Weights of a small mixture-of-experts language model, trained from scratch on English Wikipedia.
Experts: 128 experts in each of 11 layers, 4 picks a token, a softmax router, a shared expert of 64 neurons.
Training: 255M tokens, 8644 steps.
Below are experts of layer 3 (counted from 0) of a mixture-of-experts language model. Rows are named router (the router's row for the expert), gate (a neuron's input weights, with its number), up (a neuron's input weights, with its number) and show model dimensions 0-79. Each number is 50 + 15 x the weight over its row's rms, rounded and kept within 0 to 99.
After each expert's rows: a language model's description of what the expert responds to. This comes from a sample of Wikipedia text that the model never trained on.

# expert 26
router:76 44 47 53 48 45 40 01 41 53 49 64 47 32 49 47 17 41 58 53 50 55 26 41 49 39 28 60 46 55 32 66 48 64 43 57 80 41 18 72 52 82 67 25 59 45 30 52 40 60 25 39 53 16 48 35 47 55 56 47 52 63 54 42 54 40 60 63 49 48 40 61 36 66 55 70 36 19 67 73
gate0:54 34 56 42 61 60 59 22 17 55 48 54 31 66 68 50 55 45 46 47 96 71 62 35 47 79 64 70 09 53 50 60 54 26 40 31 49 22 38 52 51 19 55 53 59 36 37 25 38 46 59 70 49 54 59 64 40 50 50 49 44 53 51 46 68 41 49 40 58 50 62 60 64 56 60 55 48 33 64 39
up0:69 49 41 58 53 59 47 39 40 35 32 32 57 56 45 53 54 47 35 43 53 42 70 47 53 34 45 42 17 27 59 67 66 47 47 43 62 72 40 61 30 38 34 48 57 43 38 32 30 64 50 58 77 69 65 89 37 48 46 49 49 76 36 43 60 44 18 27 43 49 74 62 54 59 50 73 71 49 42 79
It responds to: Word pieces inside non-English personal and place names in tables and lists, such as Bal-an, Tim-i-șoara, Ky-z-ylzhar.

# expert 36
router:64 58 56 45 69 25 51 34 47 74 40 45 52 27 69 46 63 67 48 55 24 49 55 48 54 51 54 45 50 74 42 59 44 70 42 62 51 33 42 47 72 48 55 41 36 33 57 59 71 31 56 43 46 30 55 68 47 66 53 48 43 70 66 60 60 42 65 51 41 40 21 67 31 71 42 64 09 59 60 77
gate0:73 42 64 50 63 42 22 43 57 51 39 44 38 46 55 93 67 53 56 64 40 49 65 63 34 68 71 53 49 44 45 50 48 38 45 76 57 57 30 49 38 24 75 72 52 73 93 35 48 60 73 54 35 50 65 64 37 33 59 26 46 31 50 40 44 49 38 22 40 26 61 35 32 47 33 67 62 26 58 62
up0:25 44 36 38 71 59 52 32 44 43 51 53 60 59 53 63 37 42 46 50 23 49 45 27 68 52 36 53 46 38 39 54 61 51 22 32 66 65 57 35 56 39 49 43 29 43 49 60 63 36 39 57 43 50 46 69 29 41 41 72 49 23 55 32 47 56 64 42 53 56 41 51 78 62 40 59 50 74 76 69
It responds to: Final word pieces ending names and words, often English surname suffixes like -ley, -ton, -kins, -inson, or Hye-on.

# expert 9
router:59 40 44 52 73 55 39 39 70 66 54 53 50 50 28 61 66 48 41 37 31 57 42 51 42 46 29 40 68 74 61 48 41 73 73 54 42 56 54 47 62 36 42 39 68 51 43 44 58 54 23 22 45 38 50 54 49 45 69 44 30 59 34 62 34 30 46 55 61 45 27 53 46 72 39 68 49 51 89 54
gate0:52 37 36 57 71 80 87 72 41 48 56 47 42 84 25 63 99 80 46 39 72 42 53 60 37 54 45 34 45 24 31 41 78 28 44 51 44 39 39 50 42 81 61 52 55 49 60 62 54 46 74 47 46 34 16 54 64 61 46 36 36 59 50 34 43 68 73 64 71 32 43 64 56 54 51 46 52 61 32 28
up0:73 72 48 42 56 47 26 63 75 36 74 70 40 74 54 53 76 75 18 00 30 39 42 51 85 55 54 71 44 78 63 44 32 40 49 31 39 35 59 73 67 43 34 71 45 64 60 64 67 56 59 24 44 27 81 46 49 56 67 51 16 43 35 55 56 60 38 45 64 43 52 53 47 53 51 67 36 70 77 55
It responds to: Mostly the conjunction and, also or, nor, &, in lists and census prose such as under age 18 and, households, percentages.

# expert 54
router:57 62 45 55 67 34 59 35 58 64 28 55 42 49 43 65 52 39 48 49 30 46 39 39 46 43 24 33 78 60 23 40 53 68 44 69 66 59 31 25 53 58 58 39 36 37 33 50 69 43 44 47 66 30 62 55 36 43 43 66 53 56 41 41 56 07 63 68 62 33 24 67 15 67 60 49 43 55 41 71
gate0:40 57 76 21 40 33 63 48 20 49 39 54 69 36 44 29 41 58 42 54 53 36 61 59 62 34 17 40 61 62 44 49 61 40 80 46 49 48 82 47 57 33 23 65 35 45 75 53 26 36 54 58 63 38 40 25 67 46 42 70 39 53 54 54 46 37 48 51 57 27 53 48 52 50 51 61 68 69 48 65
up0:45 50 57 32 35 63 74 50 58 41 42 41 39 29 64 30 52 48 69 58 50 57 42 51 46 61 71 49 50 63 14 51 46 45 48 63 42 39 67 45 57 24 80 77 49 70 27 41 52 46 37 55 27 18 24 56 93 49 56 31 41 46 43 37 47 66 37 51 62 60 41 30 64 38 68 48 52 37 76 50
It responds to: Short letter pieces continuing a word or name after its first chunk, such as marsh-y, Scots-men, Kab-ard-ian, Buckpass-er.

# expert 34
router:37 32 40 40 57 52 45 50 69 60 53 83 41 60 48 56 39 24 51 61 31 63 40 35 63 50 42 57 48 53 50 58 65 50 55 61 43 46 46 38 64 61 74 23 51 39 36 55 36 38 46 37 52 36 60 36 61 63 71 29 49 38 61 70 66 42 97 43 33 31 31 46 18 45 44 74 15 55 47 88
gate0:59 48 43 53 66 41 44 30 47 62 46 67 49 28 26 64 24 62 51 59 50 52 80 47 49 47 39 56 53 55 77 51 42 58 48 78 62 47 52 18 62 69 47 62 57 60 58 49 51 28 64 49 51 61 20 70 25 62 50 80 62 53 34 33 35 55 52 56 27 24 29 49 57 18 65 20 35 51 33 57
up0:59 33 49 38 39 67 44 51 57 38 36 58 30 40 59 69 71 61 53 34 25 33 40 39 40 48 69 36 40 41 39 43 50 50 58 40 70 54 48 63 45 50 64 55 60 56 65 70 37 72 41 34 63 73 58 10 24 43 35 11 43 13 61 35 26 49 46 39 55 67 55 38 40 48 40 40 68 48 74 33
It responds to: Articles and determiners starting a noun phrase after as, is, of or was, such as a, an, the, another.

# expert 53
router:79 54 37 36 78 49 49 43 61 53 36 51 50 40 38 52 55 54 32 45 54 69 35 37 65 44 44 71 42 71 61 69 36 57 83 68 62 35 22 52 68 74 79 31 50 38 19 56 56 41 34 39 35 15 64 34 39 59 54 75 62 47 27 49 85 48 63 63 39 46 40 56 43 50 57 47 22 30 71 54
gate0:50 58 72 41 44 48 59 43 45 21 50 39 39 69 50 79 60 39 79 24 56 68 74 21 42 38 29 44 58 58 66 71 44 72 31 25 72 60 68 56 54 37 52 31 70 31 47 53 28 48 53 83 77 46 99 49 27 47 46 46 48 21 54 51 46 54 38 23 45 47 84 53 58 41 59 53 43 59 28 62
up0:72 45 47 95 77 58 42 54 72 48 77 60 49 50 15 52 60 70 32 33 47 46 51 31 61 32 34 72 56 49 63 69 60 58 54 46 40 51 40 69 38 58 48 15 57 52 57 58 60 39 58 54 53 40 52 66 41 55 44 51 73 36 42 55 38 70 67 26 47 60 52 54 25 46 61 42 36 76 24 47
It responds to: Determiners and possessives right after prepositions like of, in, at: the, their, its, his, a.